config = dict(
    num_hidden_layers=12,
    hidden_size=96,
    n_experts=256,
    experts_per_token=4,
    d_expert=64,
    d_shared_expert=0,
    hidden_act='squared_relu',
    moe_layers=[5, 6, 7, 8, 9, 10, 11],
    router_score='sigmoid',
    normalize_top_k=True,
    routed_scale=2.0,
    balance_loss=0.0165,
    balance_bias=False,
    init_std_router=0.00626,
    lr_router=0.00217,
    vocab_size=8620,
    norm='rmsnorm',
    norm_eps=1e-05,
    tie_word_embeddings=False,
    optimizer='soap_variant',
    learning_rate=0.00765,
    beta1=0.95,
    beta2=0.99,
    batch_tokens=32768,
    max_seq_len=256,
    train_tokens=201400000,
    max_steps=6147,
    dataset='wikipedia_en',
)
Below are experts of layer 6 (counted from 0) of a mixture-of-experts language model. Rows are named router (the router's row for the expert), up (a neuron's input weights, with its number), down (a neuron's output weights, with its number) and show model dimensions 0-95. Each number is 128 + 24 x the weight over its row's rms, rounded and kept within 0 to 255. Numbers have three digits each.
Before each expert's rows: "comes before" lists some tokens at least twice as common just after its tokens as in all text. This comes from a sample of Wikipedia text that the model never trained on. Tokens count by the router's weight.

# expert 171
comes before: ", ", "–", ")", ". ", ") ", "."
router:137119103089120112184145132124126117134132102104146170101111131177149111112151119126139126117097106130116120143109135136165110155110125094186104087134129097096145119082087135086124102153117148136121088125140164100094144158143133196128153100114180136103102153135131146138111124116137140141
up2:132181140123123082156139153113125123140149136100172133128145117140144103124111134100132134149181112103092096151142173156155131149105133109160145136157160103088154132107151135106110147133113162153091111086171114102076120151121095152121129105131139112083138126164148141124112094108094116103
down2:122101139155181129120127087156138141140093120111089116105122109175089154157126167122129125130108112136107124117135139086169194160157160108149127118156131130115104106138116156139112154097159077144154110138131126147111134141099098110113124172108171086158129139112134105117143164115161122131
up3:106114128133142120164098152167105136123165093110145127103131115111163100118094151128087113093131087127095153102136130082088114088078164140147155145138127121107100121109131122136154132147106078116104146102137137119149082121105131129143106123113156121130174170087133127119120109159183144133
down3:120095136138089145106184134108138134154137135133164173144160181145109097116106118134130121156123125114116130108148118142195112151143098092157100136152120113124100167132112159133162136102115134128115130112101106108104163160139151161145103128081102108154137071145161134139117170115122103136
up4:128144137134126125127106145119173097105127091124099135180128155133151177131106120156117173132151113113089120168144128137110156158146080122120137076156130112144121136129073112136176127139164127141105154161144162144152093136127141105092109092145114146139132153151171106121123108162095096118
down4:128147107120118121162134147123124161155109118171106176144130135141103172149104107136174133120173093135121076151154128167137108154139101108120098126134133130126080111141081114160127120104141128098149177100114128145146137147120133088094093091122142135158116129126155134129163069106102148138
up5:136123149148116086107098121116110132120123140130181111150115107130107147102197158112130118108117100106101143144150095125083164145111137133129142113137089075105141093134116106077138083123105142145078130156074146142108149156141121152127123135093126134132169120147155166157129104146135116124
down5:139165135125120144155081155148130144145140134144129149157138159175116109122091162157149122118118166157143102100154133130132129135104144094152093122138115120125090171116056135157097146114142147079150133151145127081109103145114148113118110137148117155162111125135134103138138082101141072107
up6:139120132144140143132078093167190080147096116144122127117138072149112100148129155143126140101142107121135148106121146110149138139146135110158133138094144149165178132117096147130128156126140125149137129115136133175100097076164090121120138150161119117080099127169122131087141168116135155135
down6:097156141130135151166137131141107188137111138114157144102140122160090155128130139131127148134172160148121104138145105124121169117134140148106180082196121106117137148070175115134125140112117155134107098114152137087139088153142153143119134107108128120108124119115154156175094098135135144140
up7:152124152142168148127129119102099128133100124110094137076141131127124128139136140115131154127059119145119104099108119106122117135105090139229108139143120148135131106071143138131169134107147116151136151127123139120126165123114117102150141112115115133154152139132145151161160126081102106184
down7:167126140131102162136123139116097125101164117131144137201104103140162135151147146153130175093159108138133117152096123165145103106108179106114140107149123117134113108128077110083096119172153113114158138107113107140101100159140131131129152135118124139130122130135101133078159098147156165101
up8:126162106122112131123138121106121158096152105096136166109181124153089157128120124091103164145109118128158158145103115161122131076166145106123113116152109102127123160095120105133164140108139172131138132130117151108124175139170167135144106160095128121134108159137094072116137153115118179121
down8:069134100110164132089116114186098138158105111130106137138084153099132154121113096162147109103157123108094154115112125129113129102109149121122156132102147119147126137119073138145117144093146127123097164145130073130102113117117077112102171134141101139114148155102126160120141135099162158145
up9:141140162148168150135116099153141109102170131104152141068157186149143168137119152121143107097146098124107148134080158150100115121178125105186086148140116140147102108124169177105128134113126126105114114125120119123146107155140116098122127108121103120111135138098143087137088134136123145107
down9:155096143185125130125121134089160105119165093093154128139135135090120144121143186102095158125182103116140114135086104109130164151111163136126122161134165125119148113113102112125178160109117139125083139130135084134154107162121121129138130152144109167117152124114125094087138144127091124144
up10:144154086108139202176179114120129147116148103154178102086111132152113128115135109100145129184143108083111125122112128131158117136149139111147123120159114119125126126086071106131100166124121111135140104096085122110125140121149140169101117159099156139158136134114135136142121120138157141103
down10:120154112087164104125101128099072103122119115132107130111164131137117160100124120140104133155106116076133126083137170103127116076173143080156137126165092109111156130107118142127152119113152145122127102127144143109125121108125110117131135160070097185090116116109133169156150122138120150138
up11:131124146110115148133211158144129131132138135096144113172161112159142163146159151114097148084142142085103108108163131118098102159163108128103144128137122146129143136128141147145132129085086143096136099171080110085132134109116110138134164143139089097126118136148119115167150104144110143144
down11:150147092120100134082059071107136156121100106189122135143160157137134106128136122127130108141103114139120086166117096103116148149134139134116141127128133158165122152105118132109118134155166120138154148141159133142213126131172127113160159111130145130165136120139122166113117142134121126100
up12:111135189107110140113164143124146094138122141119152085125127108075125131121151131110126127145111143142101091140093135139162098117121144112146056185158164094147137126129170116120119154132110168151161111119136155108094134144165168091127128112131116140143102143175115149145118160102131127134
down12:135062137152138106127142083126096129145131103166137151116083147147131132043125113139123171111153120161103149105099101116135157084133147144143138148165122125122121132170167104141093114102106117132145140156145110118109101098138167103114093122129125149146145141130124142103168164111122112148

# expert 123
comes before: "| ", "(", "and ", "– ", "===", "="
router:117141129109140097128134155127136095124125121105103111125098099140130111110172123141167151096133114168140137098142137139129109114113156154150078088099141087106143140116110098116147102147119095135108092117136135096096208143152165144129171111138160106155144154120114105166105100103098154151
up1:127099128118170093156144178095115126127126123151119083142115135115122116169177108127134129126120123123135137104176144156108099128127120106095091096121181116084128122132111156113123149152119166139142072112116130131095095158156131177099107112128167114114105126124115101180124116103098110154
down1:159137120155136156168116121146126139164121062120113113118143145115125107141109069096120140156092099111136101140134137137115121067135131174131148108128087103137131113109153134100144112138123160091096160117182117145179116138103092116156117173117123138100144147082145129143159113138134135122
up2:116204115186116141119138096124128142144151106116144129174074102132125110123125156103112118146118135111128117130136121144204130165133150127154128105060131140157145135123120114159156136100142114155106111113097102134163121150134157144139100100122152152127136094142168142126094124118122093106
down2:166125144128167106132096166095099129130154148110178139157148125149099122116129137128140108139161150096145142144139161103119137163094132121127129128090141139152116133094132162168195121141135134123130197118152102146155096107100122117089156111109153134152123143118113158118142134140129181080
up3:109113133121100084066145111129152152127144156128089153121087120096105131138146171121104103145113106138157161141117119101144138118130131125139106148069152169109127083154154108085156133158169125159167134135128129126129103109137156129145164109113072106122114137111128114154154116092114164116
down3:099103104126127103126112099140120138156117133107091144145110112120131110073107133118132118090109153117112161115139097103130134148153158119093110116136105112157101174111153163152153086099132114078100121134117077189131100133123162127132110145118137088144120097129072172124126168153127114135
up4:143124120132127112080136158105108117121116087105112113128101124133101121072164122148127104142135093149082111155141081139107151139128160133148113138102088050086097128135098136152104137142121113132146134145154101159131131096120133137144136075107122087114157137163104095150149114095124104135
down4:123112162118108119110146113123128135120096137118066070151108137153145110146066137154129151176140118170152116145126126123104125149118183115084156102167104141153174110138169111154118134132145129121120083155151104159144118108157161139151120160122106105122158142118111118129121094126099126116
up5:128107127127131146151162074064147071147144103120130132120124108128120177128123100145124099140137148106119154168073140131188126152134131104098086106098104099129124123146119126106106125085162107140090111152124096124127161133123155148134149120162138113125112127139132094090156106117143089112
down5:177108163116149102129093138113119124087131094144120155138162160099144139112138089144101119138113118110137103174104102111105127110098120104130150127144147141137137154110120162140116184143182138141108115117143112148160156117133112077119135103067159120132125128133191093108175135132137142122
up6:131111074093136123152100148090125139138131137142154110117121123103130098135137180137144104110145104145124120122120147171134135113142149150143132106170149126136132151137136108156105112144127151112145184104101098155075128138102125152135154155149215122138081147110093140127080158117115122104
down6:185126090140118148127140098128115145131152080125181142125147144119093121140138167107111101107074111089114146120097109175101157126107167136085101130138121130154134133135103099117097113132140174093123122143116136141136120125130086143141092176085127107097104118159135096137114136165115126144
up7:093153123139131129135103144153132098152129140088115164118140111173138145117147076129146113137186110094108162082113137111122145109139124134177152132108117165128140090171098114139161142130141153146115085133143093168154106132118145162146120171101154133173117123136142091159166118137118129150
down7:113165096158142139092097138125135126086130157156107138121168151088110131152116131121136195158164157127126152130178105147123137128108168097099150152105123124159155153138098134123134165141148123149118165134136157113093128172150099141142151098106166109089178121102121121145115123127117109115
up8:160102146121154136128130139107157082146138149105143143153122104088147135133152161177115159121150076142111119165186161162171148116122088110102147132150113082184145119105101099141146154102155139117124130119129167142147132143135146148132152087177119127113104117133095128123104133145134125140
down8:151161159088131153114128116146136145131136120094130140117131086121102159129135123128098120118144127106118121127161139164146128166126189135116064144131147175137138180134113096107119158122169160153121125130131107179167124125133095134153159125109089118130138085133124143088138082166106116159
up9:190145070116117147111133135096121162120149087143122106132102184127151123070136107153156096141125117148182137124118115122142124142137157136138143126130094133142127118138126099146115096171137126110126149106116158102105128132101136161110146143077155099091130143121125144114191149145164157126
down9:156150129144132118128137108135148126161145153149155127145147102145119166149082135130101100144141156137187146144101153149123139141128141125124171125128172101139151112155179093156148132129106090169142102140121134140121089114159153096132139088179165156121118137147151142116148140116055131113
up10:109174129119103160115143181117118115165142155093147134175140149113140137169133120159115152132103154093142125101144123156106099158092116133159101129066123177103135106133124126123089105094129122121151115158119111138169098120162145125124109107180126125079136112108101120119133107095138149148
down10:172111115136122123148148112163114176158118146153141096096098138144098133144182134126119082098124092114130173139115131152125116109108120169097156121146111126122119131145171168126092102182120146156111117130107118147107115131104103135132058159086110127132103155152141133099093140148130131126
up11:147140132089146089102143108124151128132121144133132094167090122141120104151157130121111111128105118154166152147113123123133124104085129123143131168108124152093130101178121127137112113115122122131117142115183137123117114101165114163125151122094152119125060067138146131130108117075145199117
down11:078089113163133098169122107103144129124126139098148124154165141119107104078115139136145151157079160121150149151139142125072148168108144128147133166118157149172146132129091157114201139122097121131139151143135107102123108131141163112114131100152130133126096146127091098112147107126107126145

# expert 139
comes before: ", ", "–", ")", ". ", ") ", "; "
router:111137139132135099173159136153118122151119119121148169131082120163157117107157110138139133129092107139126100125143149139161105157115154103144096108111154100097141106102110134090106083136122136161130071109129154096060121136150151180127155101118163135133083161137129123128126115099092141138
up10:130156115140103153084099116150124088136126099134141114098087111115096166149143117102103147125155127105088149114109150113145091095059138115140114143120154160129160147123144122161108150123114125102117111110089161085097137060108139146131126138108144113124127159105101127075111131147159120126
down10:133088152115135122117154153132103158141130117129141174134108142143127092158120130153164102114153079148146096152107145134128135148182136145130149154163102102109112111165136141133114118127082137167151157136126104143129134143177129117146139151065102140143109088183143130142118109078142166140
up11:164111159124114147120182130152099098100081137140119142142101145146079111162150139118117092160101127126175112150083131095133148149154158171139110158125153112179123123108095139157112110126150138164133130118178119172076114095122125151125115133104108134128125114128117129163125121154118097110
down11:122145096109136121138109132122124147125126088114177141136116107110149166171075105159109119124160180122130166114140146107105132100145123103113123164158126115139139136110169100099126161155064083050137132163125132133110114100162137142136112115146122158130117128152145162123095133125145135133
up12:139142153128127108084138113141143086100137098144139116143105140119090136169142157089117094146140135140144135097118149144124141131105091153147093081116190142094113145109097133144187134145111153120161141127126159133136100120157132170136124128139130137093148091097121116142071112140107185139
down12:129123129117113174094150153177152126147119135161142143161090095093103141166088116191098138131126119124161156126113129091126089134118122140123143103142102131149133127109149151122077154125125158093142134142128094118129150108094177094117149146095077134166131155152096113141129110149132114118
up13:128127162138131140152154125127124121124132128181165151116163130104134127103156080112154138169066116124121112090151133186118090099151143133127060126133114123111128135114147174139129166135104137109133132093128130161139125085143151166083160129126121133142155113168096125101113127088137126132
down13:126102145153102102125129098129109121186109156143113137095155155097130099113121154148121171117133122102114159102103141147145111068149133172113163128184121122129102100145152091153121115181128130135132135151132144106094121156107111074131118176130134132146115115120135147082126135077143146123
up14:163171099110117124116094133148142114134140125111174146137153129122128125163163172170158150144189145102107113139089116134115108091104111156154098137076065138130124138143106103167084132137116152156110110109101129123091096153138123102110147143138109121111125134152138115124117162099150151139
down14:109105098126116129152137118138163160160134141133128121155150144135077129118176137134116098122123153138101136158110066137153130098157153157126147122131113114129116113110153198132127127128143171118134111143081134131142112106163149152171140118112092116103105111131127145118061154135061112127
up15:097102170155093136095157146150149152128103140083089101113126100119164136127155110132150142090158107092145144111104139123136119110108115152117088127117137123141161190141149132110164137123125127138105171153092140135079160134104096154126162157109112124115157145113111148113094104147164089123
down15:127094153127138168114122151103103100150111124088109099159142114106062130110114115111146160147156106102090156089108120155102140132111115135146141143147158121118114139125141117127141156111163113111173172084131103154121116169130193120117143121136118131165166106130117123147139145125141143064
up16:116109120162116131124164106134127141119069124123121113130170086119161105161144128143145147128128158136101086132144116111118147104073130132135140149097106137158097187115162102151157122145154120137128090162113146108146158088115075124127134102155090127123100108148141150090119179155137119144
down16:190183152179115140080103105128099140140142159147150142097107115158131141156128154142101130142122137124167118145134166140151119184151101119080161104131100103119153121126155170135123140148152163121134156109153156135167099126145174172140126150106122123151153150116113126131132125116115130141
up17:099161157120139096108153134134101091099084101113128157128091080129111111109084100143144116106096131144130101162097128132129100090149137100098138135117157125178167105127060150160119133134124122154114083103126152088120117141139121137086132131127127144153116119130114137123136104104101170164
down17:127129105127136151161136128101119123167147087110137094092137152114159117178125134116125171136202143101102138103131137093147131134144124122131112126160143155096111120165165130103116130102130137074139149161159115171148170082153152143138139100136089109075133119093142130114140113135126111143
up18:089152134137115111105139123125135159151150125138163107131156147114092121134086109106161136112081148159177159149147137086100079179088116121174152149141130088131086128131123117131114112152150138151117147112087116130085177116111106100158137113134131167136144160150109140138127155135122130155
down18:166150130113151111121129177105090143117127097145111128101094094144140099109122129124108103119146085125082102119136127136134148083155134083100083100082092143120163156106125114136099143138109148099121084127125123135175141166121098142146138170151087106116151101160105145129110103128154124118
up19:137156125120076133108117133135125112141138109125146114112109107089164139119145118099135154098135153121113080103203111125163135143095116142141104127119101161123127099177161119117129093166149133109123092108172106132134153141159142124131151128097151100141111103118169147088135152152158098176
down19:119096152097126125073107107141108104112128146106149101135097126127149111097122128119107087173094056123143098102126119144122148148190144096075142137098171126133104113123092123132163117163154142145102149145102105115132157141094154114114109130146120107093121139095120154104137121151106126120
up20:168138139154110063090086123122153135118115092132110125112093141109100084102101089122180105103127132155144106119150106156134143148123146112119123116120125179126180127137154122154104128145119136128164106110127113087115116084145133115091129137116142126090147082122150178126102149154112154129
down20:103124100105167164150119074122121087122174126093127147142105153150165181177159185135090127135146103089150140105120153112127073089141138127102176123165139124130098099118143141125138128159158121102152133167121107146097122140107129136136134091112115128130128115139142135118140136106106113128

# expert 232
comes before: "% ", ",", "–", ".", ", ", "th "
router:083089106105126091159149155141117119135111128125136125140094116148165145124154107152137155103121099149142134163142136131125110134100132115131105083087142108127132129130129129068154118147111116120108130119118137095101139132147137159124178060173152120136121180133151101165107116127114109196
up0:087166117104114126133146138165115144142147098134174128125093095156111166113170083141127140149130116140081117144115128104145132108114108139146067115108130135136168119156113117135118148095174122123141127108145168129153155163133145114087125139088150151123104175119131148083113124073108119110
down0:136109129158121105157120190180125082141151095141111131138123183128122155148105167126125100135117146153132075123105143111153113141088132159144102087125137140144123117092128155164089131142156148133168106130148142105114123096147155119130098127099115138165174104127108115083091150118115128139
up1:126140109091165157154132115162083172122147105115136126153101112146148184140191150141152163139112108105170087103160099136110124122139097135120181133151128144133123129093134140105164132108136092080151118125151165143104104123135095155143133105130132155139098128091145107147133140142114132157
down1:156119131131123114096149151102149155112112141159118094116157118122119101111135117092172128133107141160127110118154134114100127093102155100151131134088119159102129109067172089139159150125154149125090146126151121166123106113136158145125058130089121099122112117105086139157179153129116135112
up2:151138117134136164128169131144133117131138160110129125104132159133132104142141131133120116132127146131090156163097142140135137116113143109136104091091149095136126073105094117085145195132100126098147132131078153158150147111151124162114116122156118150108134143092126114066059112169107115115
down2:090136161173107184155098125102124113116073137086155144150118122124150154153135132131140137096124118106140147146159172131098144103163116125121118119100108172132125098142116136134114134139120116155095123172118108142117140143137166098072098087129109139134118102152124144164155100180142131159
up3:165131108134112140116154128198099154119082075122102144124095154101118145111181084108116124162132136095096101151147138140121148124127149102126116115108150135143130111148183143109107108165143137130116090147141174137129153144157119109122133135156075111096127146119093144157098136141121116151
down3:165143143090124115105155140133149131121175151142148118113140143144118109115133098103141116146071074121152127097123141140137158112118091150165123136107131113077114138128130137147182084137169104149128152102107137165169083136123146123142125103133113158192152136127129168137132112129096094143
up4:145148149101078120141127118090135160161136115129139183161107145127124088135153129128134152119106132110105108143111142147109129146116147116135114101146123131093126084115135092111167112137161120152155107154120117091083085099149119147103105140146072107110096138102121091152171134178110166131
down4:135145116118106096102131146122086161105147123109188167152124136127103150122110091143122092161152121116119091152163123173142112137148113132126181127114147129103171176121120136132118121166088123192112109114137153145133151120124117083172165143152110125115102169148111127143154114139137112138
up5:147112108128109143145163147114122137164133107112103165109090134119082108135130111148130132151116101080114127141095160141172161148133168115177140062140087124112094135132131113125144132157100139107080139128132153184120109108147182173134128109117127151106149156120116133154116122123124147161
down5:157119130147148120104133156143131158132095157111094108121154135095081133146130142143115148126118174131155108098169156112150137098136130140124143151143073117121151150141150125172105208144153118150111078101120149133138145115136161131106114121122149152130130102114086181105144133166135161147
up6:118119102119114116132151095137125135120072102099137122141117161105099104111158118158158140115126172180131151157114129134140157111119091133131104160104077118093134091153102153135159136117086148132084120113122132071114127069146084155154136118122156145146136164140103103156122111123133148131
down6:159152162140161144142123122095104145087101128145090103117154130151108118132125106162137120104084168141140130117118090097107090154154133157138098128124154108158132164113109154170120133131193110152149124146074135141110133152170143100122095154118142141118146145166138124155130111111111176101
up7:141104121100154146147160105154129178071132123146144127126122135112111141144102179152140130152160137164215115118089143147148119140092108147145136129126114128164130117156148135151124109129128109124141156166135134112101171129113143139142156133188150119130129120084143112161146091090132101141
down7:130128121110121157140155141100113133080110084152136094093118137126140094094151118141137097093109125177125156131131142110134174159105123144155094125163150082140115113114109167128127108125127122128149117144099138087130187147169133124135092109152144141139100163112104152111087118162100079138
up8:071106124163111120123162133156154084105167133109123142153063092103117112120117138171098102126123135156118124152109190150077141134104121146139104080143121120134094167153121142128118151092141136094096129138173132123131141125113132155143162155130130130148125134138119091158130106148111100129
down8:098159136139092167138137138110106133118143102148150135149115111150166114120115156145093128132129137115132155138103139134108121101155132152163153159173144098141125115169157141132081157155092131100149152106114113112132129092099106122135168113173083136123131163103145125112181166193113111118
up9:110160144115123108115160116110151113147139139124101139122148157140137128134117102096139153130088109137158096073114113156132163133127134097113167148155116181080111143117109117120121176145137145168145135159148081136117099092197119116128139164151138158131148109142090139152130113117079100116
down9:135108125115156119157141126157132156115154153169135118115096140124153124115133187136107115131140142143157109155141107129144107111102128126136159130122108138138135124079136128199074141177107124107143133101131154185123183135133103087160123114120140158154135139194123085106106117128111135136
up10:128130136133127139139141122080105111144134119160135122130159123113107133090162180098126135096110109104111128167131113152142145111094135141131183096132156083130178143176138128152097129107112085113140133130134172093146130153136118141169111102161097152052117140141155140154138130118145138110
down10:148162110133124165119141109118148081128140087169115128113149144131139162136140132107111189113077166121141092134093137111124084176146110123092150177145093149126160091142134120178137122114162104181121131125152156131119077141126151099107123127113103111138159136138124143117123130138128156129

# expert 145
comes before: "| ", "\"", "1 ", "new ", "0 ", "1"
router:147119141106126110134131152140126109119125102128104131141111103147139134104178110111132138090122098127159119110155133169158122110141125143151073087083156087102137124116116121104148098145084102123108119097113149114077171138162117144121160100149149105134110155097097103178098095101110132168
up1:095117159104091145158105161131124148125138097092171134119115110156129178098145120128147135131133094131168156102100133150123110105096130149087180133120122136144120102160076108131111123141116129158162174137141126115113138119114157132139107145149122084162126118120147190127071088131134128142
down1:077136112156153109134137109120139125097136129124183081089106156143123163147182127121117139189123106104139123165108111132160113108136130191138174131125103125108120114152154141091069163122143127146123122106152094121112109126181103109129085130124157137134116141148124138128126143099134114128
up2:129118146141117159123141135103190124151149103044106128092100144104103105124172135134125096149125115151097176133153104173131136135126087138133135093101097104127153148114120140149105105112136129138073170108105127116126120134146150106137132113149134136137082148088137156099102123115157153120
down2:127133153171136125174149131132145132128138104154178114137104109139105119155139128142111137142157130103112099151116098146133158143182147174097157174152122100125102127161081154130172109144133179093145115098167167149143123151121149078124141135128120112114120083149153153134135124130083120127
up3:099175089116115114107129104143125099169133090112112136176115108132088162118112093135156067185150144125143125118145135166127136124148104162136142151103150138143145136141179072150116155133121121139163115111167142123108150131123147129123095126093157129104154122165125106140127126115167116164
down3:152140098099129198098146093123124146156136154097109119156118060144130061125124131145142124168089112132121110118107146107123109107136140161113118100131085138146104127118123132120126119119139135142139119089091087117098126128121143122136114133133146121168096087118116179086112153135134119179
up4:136138149135104133143153127151158112109145124146159113136096114143149113134145164114162141134170113111152100123162104169128121121146149103105118155086168165080111146128104129118107113167137104125153160134119155114140146115143094128085121076116142139163082159139111105114054140122163107140
down4:117164139102171173144163106101146126103140081100131149162135144127158106157149118123112086159154117144103108123133117080123134144142145123151174102097150127130079109148138093121113136079142123121103157142139105113139092145141107119102144159133170121113143136134120127102142195152133082125
up5:143101170108092152139118125079151110160154109122117124137089119102119104147099103159058135167160079118163126145128149180122161157114089126114110120113131141142148135118133115135129099152131118126158138139132164127147117159108085149157143133098112158105156101156099133136112127163102163126
down5:172119137126115190177151122146147155105145132165156146106100100146146122119111130134122180131111145122098125118141129141125115142136159125146133143158091073133160116148166171151115129125161169091142174140138147115148102133100155144138132171124141133167140110173130169102131167118143119113
up6:126154154136131146120162078104110141095133147088132119098134139111148109113171111101127112153126103120153135119119139125137116193107100132156101157083163180126169158128134117114078123140103117176125170129096110147110095098122113164120156157130155178154133115121125132125095122138114137152
down6:122168144159137135108143129125113167129125169148159112116144077105161078137102110122129117099162147166165119173115137130134165162127104122103129158131109102140152125138139130154129143149090177112123169143127110146174123137145164137146129122135114140177184134147135145144096156147078132148
up7:076107071137137134143147169142144114126132127085134175156134161138133098141144099108118137148103100136147129148131166141099174124126107136119113126067075140175143096149112107112097122139121138140115129119146158084127091148113139086129141155124102140103085139137140120138080111133104151134
down7:145109116118112177116109120159130134122138117141163083143103158095083092114169112111111115121119143154140079102123094095126145098189134156140133098116102123148148112150116094124101168081106123078157113112150149127095145087158133115123081143133109144131159109123123128087125117118136118134
up8:100122128162121171131177118135113115076146116104120150129136146139098133087158089096145132154123125087129157142141148086117127146137132140095129131119157129067135127148143096103119137178105170170097179127156137129116154104094164089134116150115128118147157118122137125144132132080120142164
down8:133107136148101158135113078128157121129163121139117141113098130100132148155112189135062143157118106131132130135128126134116150125133096105077110169124102124144115104141142092167117122107105113147170150139128137195076139137144127083130104127079091125116155128116158097140117118136109154118
up9:088141132106130128120150181142117112126150116114104139125095105132111116097080180141132114157126121112121062107096112124093111136103123135158117117156134132102133130122127136146160135193129120109111152142142152144075152137168168171141087142106134153155092101099166118130116126160107121112
down9:125160123151109152133086104154135132138123192068093142128130141144133127152087092103144166129133132134104125165089168139162082095143139127139095109125126133133150149125134167095095114132139129111149117159127159090126090130079115139125116101123124119116089098098117168106134134104117169136
up10:107134101135129156112125174147092077100123118103121123134080139153159148102145176127076129124124129138131146157119148158102119143135122129126143107099129119156104120114104126165122108104146112124089140121174170134112156093082140123150118156141152122102137152121145191149153076105125154163
down10:125124187121095155099107117127109143088144089147112119117129136127095088110117131107114131125135113131154102146124136114141132118109128135136084124172124133105101101093139094099098153150129142146090130100132148083077120132107187156111072083123156128097152139113148183125107150124146143139
up11:138125084111108164108146182095124098127177146133169159156102117144177104159149106122167128092093130122128130099117116122103123098117109156173118141093118128162078088104152129122139121165134141138104133094125115082122112118147141128126109094135116106127128099153090172148133139140101129125
down11:137114122145076127099100091106121149085109153142093157134131121119054133123155127144113132124155150134132125126147156125164146146138110084166148149111156084099169149127137154113116132117115117132141102151118126140129141110129098204144110133112126122126161101119156126123126091120189169116

# expert 104
comes before: "| ", "|", "was ", "; ", "is ", " "
router:124123143111139106149135160142128105108121121138112119141106080141132134115168098124139139087118107150148120118149127147150116124131132142149087069072165087111130148146116117089127112129104105107116115100122144101091182135154124148113184086143156099116118160083114109163116092102113148160
up0:127126109116138095130197203152141117104154118136109122131130114128162129116128152115153124124134147109109125093124127169127122101115112115155114136102153142148129071116140145068185113125143097182138108105150130117117127160136161126152126107143174159112168127148150107136131099089127126150
down0:128159130126098100153104097115136105159136118081140129084130113116130161121119117122162137127162152134080161154119132153129106109156138119158129112128120133088108083092084080126092177116151124125113176087133157122133148142135145130100136173104113127125146142145084077116107137127163111147
up1:114156144145131143119136130109167095093168094178101141121099091171144098147104101133124162133117137164124111111166109118144113138104137140112111154121148162161148110162124120171129111182141133176074123125137120147103103160120108157133094131135137119120168101144146099109107150095164136141
down1:126118109169111115100127162095186131129073115145111121137154155141122136111099104123111147128111135091150144121114114124132143148088136133141138143190181144145097076134108132132164169111123063104134176149133131166153110139095142122110114125106140106106107146127116116131086129115146159122
up2:127083126139142131070136113113126130107115126111132136128104135130114140146127107121089115135054157143137153179133140135136143142119140101148129132119129108151134133088099122087092112162139142139128109179175121097127132123118141172049137123104135126127146134135145139132127109120116042135
down2:180121120128104119117113098140135122151106112150094125127140134148111129142105126108095126140113107122123069142068104123102098105137171148114190121147139092154168075137130137113113122171152165122135117121137179101119104155107127128145117078137146124108148141141116130098136104132123110068
up3:145126151103149141133154133135187086160188113099107114136121119140133137107143123130079137115145108105155124148118188118166154146136130134142143102178127158173104124115132115136093107079137152140107136138144135134107111125132078133120113114132114093136143141137154109125147099129198163098
down3:110103136132108120170112189131147142151093177146137167143149109107133115137127097113138137122126154136100149163156115121143108157133145142108141110135134119181149144158141078180110191134117114142123140128132136120145132116169138140092111086165169104137146081094121121127117101117101166133
up4:130112166161125190162110082115133115128106132097103138131110146129116123161151083141157102121158143102183131154110109157152125127150113165113115119141153139136113100140101135134149121121156165169145109072087155150105143161118152098127134136112131140087103107148095094108118089133109132137
down4:154117133131092147091128123145115128119114130111122113136163140133133123130152128143132113103179179188140155122126145137177105114096103113109101143143164139098096117128155143128090135138154122129102146121129118133115141185067153138187158106100103145106115145075117148161152146160144131151
up5:151117115119139135155125111130118134150210127114163175113122207115157139128096138121106141127103091122155136130147108180158119106100118116157118088115137131126131148156127090140145123120120127117146103090135139147125128128117121116129136125087119121135078122152111112172129144116059096098
down5:113116142140107145154129127141128122116097111140099110119166191132137141086173121151114126142119099130150066131109122128131142125100128104143112095085139174122163139099123086136110132157161145146161142147121141122111184151163137152123135137103096139078100122120149113118153123137180086157
up6:097138191140111124119140122129132130116120155142131138143096149118145140127164110088143146159100102121148173116099108142132079112188138157120093096101206121125152121154105140177134156130142120131120159139150117118091119116118121120132136145149164160156129184135102123107093137117156131137
down6:108114129089137132112199113118136091146140137103118137167098086102167178147117116128160131142123108090127173103140102105106117154115087114086138127127150110154149120110085093146135128116104125150113127127103125160108136121125147145159129106146121170124126127099197153105106131083127123119
up7:129113083110079116163190131101105119137128161124085108095142139166158147140145120144110133117134141153135140102169100128095108106101116175148129156105141120159125127115114080126147165124146125130096102091085123171111118150095101131171107108139106152166136147123150128096128127100136110134
down7:157139159125136155152135090114129106167081159191155112128191149122149161132170103094151106113089118158166133109106088123115131111137140104140124143108099090122107155133138162141102105140086128106164147124139153144123144153120142155128102121097145159153142137110093104135134145120111159134
up8:125088105129098100147161116108173129147118128137081124097112107142152126122152139127146095134102077118158099109113156150109121127120163108120107113125151087087143113122130093123095102124156092145101099097100120087150143092167166153126110122149167154153132141093132102120118105096084141134
down8:125106137105134145139169123100142125150186115146117120161099124092133117102126145151150144108123146116128156133103102186107117132144116180079098144115113148077114122133110094099140170127108103159100147102142067141126147138176140133081106125159151137113141131155135153127123166133106141143
up9:104138183113070109160111092108128165130163134096088152101162120096118108106103109137145140119125174120138117160121157154165153194128146112076109135121128144128124111132085098088145100128168123127115121088134124118132110107108137153125123134118138085132122171105126114133110119099127128153
down9:154119134141089166113105145151125119127121122129142175175145158140111151093126112136115123120139107074112138127126121088147189147106120142100113139129150146137113136093133114079113118152127117138122129146125145142155060148115158128099077140117137112091096148065146122125128147154169132088
up10:127139116142129119158117116110178134099137122088124150147138100142153104139167130141126155128146095101126116125177140142087137115187173138131134125148120148158119107120184150136111100147116109154126105116145099127132101160089087152104148119138154081091117118164130140145141176091108158166
down10:181132141132136164153124133141144142130090111147084134123107132153125134155104172121077119125122166164171130096160125097097135092131130144138134127116123154142126085158135122108117089153132087137112131134119135151171125151139107070145111129114132138079127157080154113068109151101132129135